Below are experts of layer 2 (counted from 0) of a mixture-of-experts language model. Rows are named router (the router's row for the expert), up (a neuron's input weights, with its number) and show model dimensions 0-159. Each number is 500 + 40 x the weight over its row's rms, rounded and kept within 0 to 999. Numbers have three digits each.
After each expert's rows: "mostly gets" lists some tokens that are sent to it at least half of the time; "gets" lists some tokens that make up at least twice as much of what it gets as of all text. This comes from a sample of Wikipedia text that the model never trained on. Tokens count by the router's weight.

# expert 18
router:549486508505552453521498564517533477509482504431434551512521495548516561516557573545501498562477483537520559516389543492538503493499581535507437527525520539528490411550501533487513505526428486515479521509539474532475528469466478558495520504469497443457487507419551487565484550513456572501493502455528417526584498554513514492501513531448477477499503485497537428514534461476494529512449489517546505603538520477580465430536438486490513481452448499524537464533466460523550470467378570
up0:549468485507494492546516527527498533499514444455493505499540517485533531510465492528526553541497455544498526500511546436455548403529558518452488474538481547467486524461463570477501503575478450484531519516516428504467591511512384515444533453431482522464488402517496483457519491527443648540509479477506505497500442508512507455506485487495517504508523544481546485458529591498477549493548537509551477497390438459526486422424481424470499477453490452510533477567427536518497479490461492
mostly gets: "it", " It", " main", " set", "st", " most"
gets: "it", "st", " T", " It", " st", " I"

# expert 88
router:512404488541459554572479490439485501534529528518536452448516508484559433511491481483557507478521564551447505466494566540470544487408450484511541512506484462576533488510489485567462471457464497506504554528500545515493459492532454523477502480515576438430415539530484488470461429422530462517484460523457516497489566476432578499493483535464462496520509396524486577512493495516390461552533544538568481489483471497460498452459463511479450448446453529500460502472555477440518506512534448
up0:531472565481499526505488507457477521457460398468494525444515507509555500507517449523545523509482486539454533527536540499383575436517552472466500484471525524617502503484484536441470508478472517541548437456500506559497471465505495471506511508463507502453510400529428461488446397529455572550476483528443528431516486572525513449433504492549452534467503478482525515519544511528465506502559410536506471540418502500467516467466479559433516564455510579536537520530552506502493530502548524
mostly gets: " An", " Di", " Jo", " Vi", " Da", " Car"
gets: " De", " An", " Di", " P", " Jo", " Da"

# expert 109
router:476531420456441546507547549434450504518513568538490482526471439440486465426476465487490437537456575474458487458562451448521531440473520443551464509470468473510537477472519519483460435422478478464455534552480540443460556497556462478480489476463500492454488567534474527492508455493563486439447459457518526453515570442440560531432467490553470427558552484491475506551515505462538498543555547576510493483429482503460514480512532478471506480479528493475438453499541476468401509491469458
up0:478519413517555521527519507509496550411538503447462457516533511481500520479535486562575456527494479503470508552497560501417505449521626470493529525473539437464527514453514549522523514500512475473608447516526467495472556378537488489519491448589523577508488488507484507545558460519452583443531438493505533446471482531494499490487518494526485539538553528465513470475529526555513566525475485436450530553447500448498485484447497525435558491469520561516515524552423478506432465501513511
mostly gets: " 7", " 5", " 8", " 12", " 6", " 9"
gets: " 19", " 3", " 4", " V", " 5", " 6"

# expert 118
router:437504461456509496524548522470469474454457491482469496528478472492549538421495449457456496530479560490465496551507529441511548465457511491549448451587465430450522481462494477505520428424529530462495432505447551459502485443571522465492513532436472476484509527545529487512560555497491571443478570443489503449519578507471450554446421566501446449515537502548475449522459562488525502475532512564443490477446581539490475585481513528445546482448539501511490525529454501465521512477553569
up0:489563452469446502521503446561524529437489492440512528501556521444519528508503549523565439538520505516531552633508554453442541429529570497503469499553458506463530547510481537528536551537518515480547480454438543485511508437534554499440474583508508436518545508522482475519454517499413504482499456445513519528534497542499522466449470474523491530481546528409561521434458542603520505503572528463539511561473472518506502469461477501486488542435517483573546501541517537510522536584539499
mostly gets: " c", " sp", " h"
gets: "s", " c", "i", " C", " h", " sp"

# expert 7
router:463498476499450547523531470573530475444486516554500523463546480532567540497468582459455554538462517488521487535500428540473517545542466490510482409512545449485485566493579467448512534517493472503470482509490495537492517455477439449554452472411598514521514464505573481447450582481492554473537465537485467551473538499576460467488472486470447542496410436520590428555464484535477517493518471501455465553477536500498487490474491572518530577458536486527513491461531449514486584451491508
up0:435523540502508446563499556496482454474527485479497521472575527422472527489478491503449512500537516531454506498477584476477551481482560497510501484528492517380516579511536518452523494478463449525489445474505483515548611478459469501490496541444490576556500350541430503502467447489497550445513427485511503483483499488514495496415572497460531533544517493481486481441445558539497522511513489471506482519459482447434466443425404513430539513513535512567532499470505490474526455515460527
mostly gets: " high", " large", " general", " small", " very", " military"
gets: "s", "m", "ta", "st", " f", " st"

# expert 41
router:516472478440522511560511552498475521529467555440481474539498506536594476489512449522579508495498582467440479448513542457564451425484487500510555445443554496515507463533528510512504471440529503480457462506466484491505525488473499524421542494489489522476511640533427547498449491464430460591484474544499560518517513465437371492469473540457517449545499512465450445491571465510516513569451505521550493469480487496459500550505433544505468539466497457498509422526479493482513538561536480
up0:535493513498495533540582451457486516482411439499509461458544526532499505479509510482545505418496554540474501571511520447515531570435573425479473515447473418527464546520534525528519528555484437524503496469455465551514574498442491512484526480501519545470540400475416570467545495505403562495492484454475494456564469492485456451465495506543478513501541487457482476463497572609486528460444462504540484466453466496450499512485473498488458541454526501560506508548499493549535566571445477
mostly gets: " 2019", " 2010", " 2024", " 2002", " 2021", " 2018"
gets: " 2019", ",", " 2010", " 2014", " 2017", " 2024"

# expert 14
router:549485494464556531453467454517490469477542425553457488446471541492478457521528542476517505492488429447530501521453482439527503466566538576451509470507467451509493614535500489469526503491431447515479499510470501568489480498445457496503512520561487423512548452472464418566543499507550513498551554575504561481524401469595455474510504493513408479466545485470506562478502521456495515452488530511400551528501556490490476507451481550445522527542487469540462501483427470519513464583526466
up0:459546516483506429515472482549523501458517447521527533463517504468528478470452517482428543535541498453477517495509591503447526454502645515494492467537445503446568518446492503483468461550445400520486501463491502574525509480483475464518499577512534537511460419588482475431481545521457519476569475507566491441529541495458476469509579469439489527519522512441547543483513490520493485432518451524497528476492499565521487424522485538510457567465520507559570463563518529505415468554492506
mostly gets: "Japanese", "dependent", "On", " Y", " or", "Y"
gets: "o", "i", "s", "ro", " or", "go"

# expert 64
router:481483522529593520506520522467516446527446434452509524419443528523452508554526464525475460508519472502569477522488450509532452485520453484511501521541432547544490587493508469509581524481545517526538403546534477594513503480538439467519464474453445486512486539496527546542555511505508557489456514441505517504588496447438512500464548449532426522418570482540559513568435574486468532534497435493522547458528486500495520449458554528518523525552487537455518516563503537547557543510466530
up0:510516455487553517528519448571466516478483501510512506508498550579502550503487487470504474534475505441454498547520583507510534515489586476443528506478476514472470632458510552468505526514450508481536509462517486520522530402434476488565515516540482509509530429456514537552499497506467512423541464479481509421491510421437565497461412470488472504492526500484501502479517599525398467534449536478522477503541514496545515518520451514392482568383536484481505563488464519515484530476559549
mostly gets: "tt", "ck", " life", " Party", " family", " government"
gets: "ck", "==", "tt", "\n", "unt", " work"

# expert 87
router:543503558465503495446534479511574459490515476482583505470461477501582542473475470554503480499523444559521518482492478467537493570492525540483612486560467523476572474529413524564518485444464520562509562530388496525555518509474520439548463515546482458495504522472487479560427522471504593550466558505537507487551488438507526462528508546534514505493559474522505417515552549535519511498499478462507514452550542461573548558500506539465459489569482507446563510474499539550467530580515490
up0:536479517477544536560503478541485528476477468505492518558522528499540382532436530527527527513483488477471458571531539471439580507540585502469488480547465431532491529509529455509481497511513449526480487480528421545470499446436516500500487564537504608480561343494475477503487499525434546452483414498455546504466468498461481434490510488473513537585527515503481523464513564506470530528558487495472445495480541440468464469488419481460415521445565542474522506510478507486496449505526531
mostly gets: "am", " award", " Michael", " India", " official", " what"
gets: "am", "ad", "ak", "ach", "M", "id"

# expert 17
router:577550540586455522516536520622488514453458458424461550445513585535523459473536524561539441463570560529474463507477544517485488555460516513497466561520464517398472541551517568511543494559547535535519498488440497523481421491475509523535575435538513493563495487440528510531448486581477456472520564490517541464490540468509495472500494481513464466431510501483592558512533449515601506495531535501450530456526572483526521463508508523489499473495532484476518467453476528504529495508525487
up0:465598486462529442509534483511445516444587494447486448420521551476521502476519532564452458526438526492477477571526552433456547498498586562437465506500399479433482617465536467500487554493506492522607429510488489506491542426467510491436464517533487611464476400489501525441501477513480555456569507472488497490521504453442479502521524470468456521499532529484467522519507527489497538491487509498496480492494510475567474484493466458517470546477457488489517539535435497478490489486565545
mostly gets: "After", " Christ", " Peter", " Ben", " after", "che"
gets: "che", " for", "ig", "ke", " He", "ber"

# expert 112
router:456473499555429566498447523476518447469581536513525473438517496484418454503530453469527473463482593515438468542526560462529554509479480507430500527475449493512544478545522469487458526424457483495454447559538558483462510448524466562577525498456497540533450500492439495505526517456529614507524497527512494505455518500484461465442524551512518532531496499597479556476505461504549553492439443502499517488500489527450516495531380458526475513494513538426470515480558436494523441426544525
up0:459527544521496520558487483516478460443463415443530583525519490413536479489489482493521433544495519533504488566588519475421541503525532462517555492511437506485530554453479531517559526537537472548479491484497424540499493516493516484494513446518445534549509405453471481468504500495465514512523416502445521439504503529424498491468540412520496473520543507512516508405547603527435559465596512487463425479446514464533562534502495473459493530473564451491581484498492528542458499534511536
mostly gets: " In", "In", " Com", " So", " Comp", " Ad"
gets: " in", " In", "in", " E", "In", " A"

# expert 101
router:468539536458493419528435466458592578538481536492441510482494500521467489520538487561590508491445447462536565579490563510506506510438395546485548494540570480507480570426507503472484475494537447565526496498542512536479467466558581480457439581509558499564549499474534543486497493518476490455543468475545511544500426475502470527523524425510531525457410541552529498514508437521476547432515529528561485463500504499445491524451441513538532494537503547463499517548488485514491472481487462
up0:531595539550555525556494521500427506564491481507501535503538513525549492509530501539492565458531499495456484555480584496468611440448494531494463534455475554547454590462569607511506474533528428502533554514529480516479521451483501471478511528544471521534482443520466537558446481526459567539494477566464538410480505573514540451529453524457442499539539511524487513530482543549489461515565489488476526520506481499457443498432470490437457501538451502567548554517499551538503454517506561
mostly gets: "on", "self", " it", " during", " later", " appear"
gets: "on", "ta", " on", " it", "la", " con"

# expert 67
router:486538556461528483479520521447524439546503492537517507506561510561460510503476487555488544536519520469520510454430472492609449531466601582500565486492530505566484524540554522479569561560558485516552454511482460500517530499414493570559523494519529496469515464545461483527470505514517533492505450576471512652435494515455537537499489412447431521445497500536523503546479457545485483382497466502512516449524511515548496504475544493507541451489520537448470479465539475491520527525519511
up0:529547461493485495514502514499536521460500451482538469452545549501487464488456468451572558526528520502482489534489526500471547490476590461504560527498429517527507576551491529509524545516598418495522488502480448517513525475499518497501511596472493586517570459516473563500549486532512573494462509519569510433525415508432525512520611449487512505496545503442536489451493526613471543478487508462492457511416453452490446480486466512417525525411525493492564503555508541552498456478540475
mostly gets: "|", "v", "---|---|---|---|", "|---|---|", " hold", " model"
gets: "|", "v", "P", "---|---|---|---|", "R", "K"

# expert 63
router:546490522517429503541475486450427442516534476495496520538492520541438459426507519547467551484498489480518482532420485539505473564589491537510498531485499499515551526443501464469513534498452497506505488420550512530485455526471480573492471535467402502533517503457484451464582533507469528515497548509396460489462547586523547522514506473553539492510391482502418452525517429461525482537527468531509489536440461499492512462475422401471432453492471514457477515453508510421511511549580480
up0:504521484518557501567505530455504564459478427522474491477564538498515453514492490508534526474501546479509495584506532456511568501482606539503533533459462462563469537477476482475477565536534506511522447546466457533529545523500470561514489506545488567508499398467443503429467537518402570416511445490485502453526493527508462474512430451627440555503524483466477485541538532542500541493539458462552452579441462507458544501503443480400471515480528524511564511498478511480487476535509495
mostly gets: " All", " Christ", "ment", " claim", "lect", "ious"
gets: "y", "ment", "ul", "ical", "ic", "lect"

# expert 56
router:553519508486479515463490454560538494566474440518600526549505516452546498487479459535471535493489453517468480538505568502437545638502552543486512546474547508490526534536446551469479497503488503461572476460535555502522532496431529562520467534526495580519474475476438510493518435457551401534532556449570484500520512518461494465452444493498481555565550499481546511522501563505519513507450450495496498424460563484462544404503529594518434485482535558499520537512529514454525479489537495
up0:545549481530511489507477408573514508487443435456523503548522492501548519482511526531534505489504524493470504544530552527505556514492549529571443524498518496500442569545472510504521519507500506419559467456527511550526544471454475579500437484529461525522519473509480420381542533498510541475547475467499483506476526544479498466484475452489480497532511495449474504488543548439421541398524519469540507558404461529483532437488457484405455534464602516516536524520429501468479472560482598
mostly gets: " He", " H", " Bo", " Ho", "bo", " Ha"
gets: " W", " He", " H", "H", " Bo", " Ho"

# expert 11
router:524499462515515494476540488529499519447477488509501520567516544500570548566433521500480482522609429458432580424496575537552532493486491493534486498446454484459473604518490487508522468509527495512574507449469507476525541461520495582540438490484425525511467488491544544489468412487423452522487505437496491516489453490538469433517560476458527521524537550468511505539497504446469461517468472498475523534480514478567564423504467460584495500515502497566525496494501557491537438600424448
up0:490570463505534479545514441504460553445475473462503536497606511480538505571469516478500534514509463505494475536510562502476623475498619485473516488468526474479464574483488503459426545517540482453592511431500457599484598509518536514521503467484402568524486438493468540456454528538467488466535498489464498435491482552463500458450519474484508572510508531439475501447502556532504515472453502522477544495530531514468572479464505503519511466497500475523514564560418479536512446553522534
mostly gets: " along", " due", " named", " addition", " assist", " because"
gets: "par", "per", "vi", "cent", "gre", "ce"

# expert 10
router:458516463432489528501493444476463586483520553526446497537461529430482510490494502523533471563467486473507484525526509494537518460454483471542517504536453469501443431427466471459469455459500450496442457534431473502537566527531444438471513475456526537500435538523496512520458471503547508415448443445563492462478557446473601539524417505556459422527586538549465549482486444454520540533561524520540487534460547442503505451559493494490476477469548440475474536469505517464429529447516528
up0:409515465482579469510536445540456517428475421485529499486508567461493504510455502547553530490452507446454501494458576482473527523516547516452512484506502511501474517479531538462492548561531496512582485519474430573479555501474494545550500517472527532495505392473503520526535408547488588514479435488515495479477515555496471411424478427511531492552487512570504492462523470568550514491520498429534421475395532510494489486473507515472430577492517520588530504471473498488494541508441496
mostly gets: " at", " in", " on", " along", " through"
gets: " in", " on", " at", " to", " with", " through"

# expert 40
router:465520499524595530481471453564537482511519473487534610554524489633465526547473441466480491529438536520497532500512440496534511517510490574582504456506498496515448502499509543520443511580488498541504481513494460478511510506441475535555558481514452487485517440557492415522540516489498512423491512509519537503482374483493473469475462489501535537500460474443481424498475495468527464502456533486551493524500519504511501499395484558517524496626535580563533485532473569537533520494515547
up0:479516461484489515530507407515455484483466438491490465518497538521474464510486479479528489506486516505426563525507451522442588495450526564490531538540541452478418605501494462453465514546528411492517595516504456533502550509430479545531494496471442573555509404523501491465490489513396512526443465433485474438573477560513451472515498450550495520531524469481524482462531514531525528474463469543472561549447477532562588502538462510482434455504563518547522517565529482540502528533502510
mostly gets: "pp", "ll", " hold", " well", "mb", "wi"
gets: "w", "p", "mb", "ll", "fe", "pp"

# expert 124
router:461544481469548525537481411494574461541466480520524500514502528490471490523466464497528486482521480579557523477520500458505530572487516508556504508543484456484501481569495474490503470523453442557472534400485542432488480565506530472535513447513413550452522460528567508481453497459514489457536425522542539544503564539491544523570518504515590567488478513547478524535455552485557356481486534516499397563439510511457468492467515520595513507496496464520484535503513529459474534473511428
up0:532554479491479547533486474548553544484512405462515517449474559484529496479533440531557559468585455470502503566578554462448545566517596447507457552470545475472509536543494505530474499576453520560504504517492442510460543479472538512507496551469504542486539380490447606436485504497473538532542458527577504485499508536426479488493535528512495542544497464445512568451481538531462530426494523515471455495458490465502523504463502454476502521465511449610540507498535478480528474476478533
mostly gets: " 22", " 23", " between", " 27", " 28", " 29"
gets: "ent", " 18", " 16", " between", " 22", " 23"

# expert 33
router:463508474493673574501491462527518535514462517476459444550532475496551474531518516510489497490541472461587483471456482571531521461483524448534472481503525466576533465515436500465491490490490533501421542484459499548522539455472494410539466502482572532428504496501496533515504469564513508570463462472480517493514487524489574461484416508505480432458537528522460517555509506552549512549553498512510586457488460550473515489490533517475429557490420479500469488541475549568514423545487574
up0:461525518391488424473488579538451533516471471440555490490412541507548473474504525501437519545485461423490482558517597489502546510492610527487485526533537493502468592502511551488474502544478419479500480520458478590479507486435508443508473550489512517485567444540497558487485520505457508478455510489450536449480453517429484393499517454470512496466534512537451463432538602527524523496504519439497528470451476479442501543460461505448481578510509506504475511521453463529495482468471481
mostly gets: "==", "===", " ==", "====", "=", " Location"
gets: "\n", "==", "===", "=", " ==", "===="

# expert 110
router:499469541515520512447538508489560399442480517464454454496535559484531577481499514516513576437501464539456559485520565423484447500493502517493553560490546501468569454462448566495541442495444529489513531507511500605494502527492523462536461513495448502495428498524487555550503449492484451472489537515464526512441490541455465477498532475454522481519553567498514485404530516538530481417472522505452508434511504413488570549493542486573505440497451479573519482547444538555511531529419494
up0:525576460466463470470548485502485522409462517471523533552525522536534464559463458512568514440508442504513494526501560415533509477500568496508449512519521513580499518487449589502468484593476479529486551510436494495549523431527553480441521525523477563535515465504508509499526443492490558462507432505404447484483500544442452459454520453450511542568542553434552521436526535572460498474501424504490445511533512435562456507452441475458465522452518496486505504561511494529526554525516551
mostly gets: " −", " Total", " million", " local", "elected", " Russia"
gets: "|", "%", "ult", "ction", "ator", "ative"

# expert 48
router:423564507494492500507471438467499516449566497458485409462433484576522487500474523410451538494441463532510458497461428565516480453458479458454491513475481467467448513485459491618495521470514535505484498503529523549483524568566604451483530596534474539468460527514519464464515515464531462484532497471483475492411516506444507510496485461533468530500466532498471414553460525543448555413472538447463525534469495552498425516448468535489465461450531500537500501514429531467474472498474446
up0:509515484508497468537427512488471562461474404441436525460499564491526511481488510424503505492531494491464513524457536478539557473501559474529456490535518496475541474510546536419484509538488487543490544517481466578471522485499515438478594533536517509488464432494518485426481502543428569529522496526444457498465478501451444424508533439525485552554507463432505475458510543546421573459543533458397499455410532523494582445439424511506441500480531554473528496522461500457526519503534531
mostly gets: "4", "2", "3", "1", "8", " 2"
gets: "2", "1", "4", " 2", "3", "00"

# expert 58
router:570465507520506422469450520512509504512495522532529496601495506504486525534533553431499484457510519453555539460419468512461484519525511504452499488520523491497497525591466490564476421530541512493449587450491498551557507493454540500538488464539463523514577428474450493556462447502477465552557461617563514537559489560520483503493536521520523531509503552494556519445459520462501551427514493508474508493509517453513590462474472566607484475530446438475497504509496509554493542599527499
up0:487514482512439474498478581511421541492446448445496562460502502469498515534503478468451534486527474458514405524526546497423574487451640519426523557481483510478436522483503564476480488541505534526488501525467509481530535448457464465477554545530548641488566403488537527451472514531450545507476444495523456493497496486508458517466435470533439506529477529467529489503415589548521521558569504446485512480492519505557532461478491491521511518496455434523515478528461499504525470539514502
mostly gets: "In", "On", "Re", "With", "Š", "€"
gets: "A", "In", "F", "M", "P", "S"

# expert 49
router:452524426444481529558555520442468502522485579537469502544471483446470456398494479469477495520470569443508492493572503437518586458439478438547478438459495518520496450513519501515441450408491475449451536563450559424488519481572458495456561466478481484474469563558491498518504469517537540473425486465503499474542536456455551510466483497546477454558545484500441522527484561479542531558539550550506482435442469527450476492524526491500506508452528481514435495502506487456399483509499487
up0:516484545454458479510485541554458511506528464461575545491504558532485487485434476576501440541420492496526503531471563538471551537572618413492465534501515480533523615552494499476499532560510540478545556418519452534578535468527489500443447527501509560549513428535527476490475470553506567478498438521418485501466519532480470448499464459552530584510540488483515471514506503574463513501448494479470553531528505509460528452512527454497451494417502515527503493577465478467512476467456496
mostly gets: " F", " its", " since", " Re", " C"
gets: " the", " F", " C", " E", " Re", " S"

# expert 74
router:448500525520517529509480499522541515436525509492517524474503530501503559567483538496509507464538458526463538439475534502449521526535449491486493526514525540446534435498493479402463475541419491532468560504507553491494490489576492562586458516458543455472509446452411536528581436439531473411476450463458430507506469471450388436531524552515536500416507566466522487492523521602474456556465516557554559488478494462567516510484502483479490496505458484519503519478582544516550515537497504
up0:504458474571492471568506524525489552425521374464507490425538564569543502502439464528497510487478505504434573578489559465496523422487581497552480503489502468503516543537493573418475584506491488540490535493514478504544504474454489483572491470495520509528496379481496540553528552566462523525537463503480534467557490525481500474443496497539493491502473490487520534495517596513490486519501492541476526470477441496513473520497461537411539516479543502507493471638510555518532488524487575
mostly gets: " addition", " operation", " development", "ion", " leader", " use"
gets: "ion", "ment", "ure", "or", "ance", "tion"

# expert 98
router:508570540479506454528518548461512529462464559424581472490510537498501489484465466497539552500456454504531515464462477504487543486536486494421513547471507471416456508478463478521449489506573503449567527414474445460501457503509525455528474458545531578522528448523440544480541528457488506468492502518468503537573488525472488504423490403534490515509433522566473540466609474449503443529512443523547544458470487474477500532497494519447499596478444507548555483382506417503504503499524539
up0:493535477539526497513574476522485585485548388416506490467519534483516500474443509505530499494537462451507457516472576521469510474552564524479483514556528437466512542490464580484493529508508433546566490474529533432483552538462513471501510503480508616472506383550446548513491491561465568497474456482426468549482498498511502402467485427486542505525498499505476511445535586551505507521507477531516493494449493518505506492500503567431498554508530477518536495480452418476455406470454532
mostly gets: "ia", "ium", "io", "ary", "ular", "ency"
gets: "ia", "la", "ary", "ian", "i", " A"

# expert 59
router:482533457440493461513581506471478505519575528478463516573483493490489461453459471483512517531508545588560496542449518556508536540541461489524499565572460527512506483482530511483563559419509480482509497585519481487465471466456516501533451483570533574455482480428515471503472511471439522484504391504486465572469510572528541423539527533496496505490550475541493561459551526499563440429445522514453455548530538549555551486480487487480453446469497535439479514550435530456442561455495478
up0:535471448474502483535516479501490460521500518511484522499531506457516396454484567532450523463491443491489573549464536493509587443570484509512516534584475453544528606506508499558537495570494512534513513475452497499525531510422494503477487456469512477460508410518429483435488486517451560488562523481458495490489525452501425443530495542463533416512567413432476510514554572461502517516556495447443526480497446426464486453472447543505480556465564493569532472529476506515538470458451494
mostly gets: "gu", "ri", " announced", "b", " Bri", "mon"
gets: "ri", "b", "gu", "st", "B", "mon"

# expert 126
router:510494559482492394535516456463429532460448518515524379553518475493491522463561487485560550415490539471470526442556436530523514471475468497463565536528488490403425431521506504498549462496520463552449470461528517548502581479479544468534463582537581496551511513475561517561547491460496526541520512495501439552432522481464490502533476585524494521493513515485521550463462526511446486472513500443548490447560548504553486517451499549497531438487539554487525517524528430473532511497477534
up0:541543510539458551541478452497498568495487481488511445472465548495460440443473557462548547449526523496506514524510541490442546528445569478504488549474505435496474528424559557434430546498539439501601468483477437461544523436454502495547533534479429528484585414487468459478499440508424553450539477509512483512506464538470491483482458495527510462492547437487501487433473563575452498512507511457458518480422489478546550426486459546487501557428506472464553483482493524531470510562480520
mostly gets: " m", "}", " sign", " sub", " trans", "pi"
gets: " M", " m", " p", "pi", "}", "M"

# expert 38
router:504522488491477461526538551475459564506524417518490466552433518471520474472467457509539416572492521540558465452540529481570580511495555467546479458515473477535529491417543450518455459518497460516451494551448561518469522543538488441466441532479472436449462519552507472486482524464457485480469456551531471467530460471455533569468447487529461453523509479561441552557468476491523518565541483524524478588473466458471471457526556392549547529512446454522512531502498494478419446532475546
up0:453598517489585443517489472540479506514523423460552429531450569463496472502465476457551527526486540455437465506530609479499509510475529477457496461564511481510474568491601532524513438565494473536568511525513379557523535491536584469464416510460488530464486440482495483503500480499442569516520502535475449534502467497501512502527490469496580515519505485494464481463522572539472499557479466460465530542445449505493511498474517514515485557447489515461582585571479499500507468522531537
mostly gets: " and", " with", " into", " through", " but", " while"
gets: " and", " with", " but", " into", " through", " &"

# expert 2
router:517510510486501457498461418486523467492565462524452535510501570444523551482468471583458475567413500526525492474467478444412467426491567507458495527457467418542541456501516502500545465530551594454510549509444439427513445528555505490446479451547495500442487474515531454509554518469500469497504492487455571441555528421532486472477515479454500511494491514461432499508553508528517529548528510518507519516508569562557567518524473462488588507500523518522507491538523513527418560588540536
up0:516544434517500466493550487474513559507473444450430503462547502486547501500475483534518503513470527402503476552500529482454513455532618494546524500508515457531523533452473506475530517531509500532581458497577484523505554451524504546473454498548516488524507459526473495486437428495449514494579472418538514491517486570431488450498515440517503455491542448408443478548457578570474516488550473502472491492426459505522582460539427565448495508435497530557538543511511482425420483518503531
mostly gets: " O", "O", " Pro", " ch", " pro", "tro"
gets: "ro", " O", "O", " a", "an", " pro"

# expert 105
router:527501495506479493465422442512484457483486488547535499452472529579490516557500424472488497503492491480462445547450451512473526526545496498482560467519448468526525433525446458472496482562487483539490582464484487523514481604439443518399505520503466531505477501473499509478564518484527458502511548451397560525526450468475516514520512511543480469476484475452382463509463434519456437490396471514522457556476538570514460576440505483529509530456508520535486458418539502477516578449551522
up0:515548480551456506496482491537520443508523429494472477490464504523422497537394545511522496498468519444458479500515489550501561458515545514511526459523554454423461516470508491466469556531510421521518544484468445501478490499518494488535466529500474539440540428513456537451528491515465491518577362428518513526537496505448492431548556436510506497533534473426528481460513534566439439551480512439466534532497499548478536546528458456463484545454520533522524483556499452535524512564634485
mostly gets: "no", " an", "n"
gets: "n", "o", " an", "no", "p", " No"

# expert 86
router:492502521495530555505534510521507457505444480456475475559479575527556508473447498490542567543517454446482458499472527533518489540544493488525544533494572560510496612459560503449530572489591532514508462489490527547482513525477470540493466560473514531482494426464460555477556561439474472523462539496548476491522468478513454494495495501401580471541422551409557517528552532494508482490472530526426482574414545494509537485503557535518504479534469480561520488532591497584544497532526525
up0:554489473510533443486526447581425505524533421452519509424564559528527521544461504497495543526558511490500432464506591427494522460511542480500497569496523518499485598482538537466546510507456514496559479483526465586530573461501498507530482477512469476538449482513485564412518499499438525488549427432432480471450487495480496464458479468493541489506472534482487551509574477551563584459491530559536530510476525469520581466489497468503464462490513528504545508616473481437443511523481483
mostly gets: "view", "serve", "now", " building", "house", "structure"
gets: "ment", "port", "fer", "now", "line", "ition"

# expert 123
router:512476471440423539566526552449550477468504490484476524475466495456473519471464516495469505528462496458463525575504471497536564525460493466490440444483445589550506501466466497543528512529490533441478516519569536420528413521490481483516514493476471576435404535490463429493536435480518469446538419484504434526567523534501502442526497519499442528508528422502565515522463516578515566571549479506443509478551457526527473548564480494547502461526506512448448456552484565422519510471481486
up0:454519478520483461482505506580495517446504499404481437500502525500496448438547550537475568539506489464496505627428544470504535441469578491457446538508510530459479532511521546513437567519523443511547530508526493577469477458504533521527541495519469553463525438540487493548511475481483456570550485436477508495525491547490510436526567483499473507491541447504435498461487538532489549540571526466497470536468462497449492536427480531442405517474465498491418413510417559495491513502493567
mostly gets: " 1", " (1", "(", " 2", " 0", " ("
gets: " (", " 1", " 2", " 0", "1", " 3"

# expert 20
router:526485524539485531488458471477585553512480464496518450534479475502525434541457501571550551530546523541481461533473455553507493479556496513527527526576566465534513497447508527494530508468487535507519512502554518543549530469489504436567452548509506556447441459469535539486487459423506538488513488553542484525477511528486511463452543585513478505510530505420473469553515485571463469487564458507486536608466550477599423521505485561543593493540483525468508416539572587533538474462524474
up0:457503505478490494505438525497505475452473493521612569486560538499500521447461462521492505507458475509485465546508549539457559518602539475497513522462555455559570616520456580519479544511538492536551468460491524473514472459467495501474550492495499461539541450525435534501528493463505588526578433498521497477486489511471376458459568488550542461530516507475523502539540559541472579485524474478441567577491543487476493477467460452456449552509523497555509462536515515524571505480511544
mostly gets: "ni", " Award", "ş", "ň"
gets: "ni", "k", "ri", "ch", "ir", "i"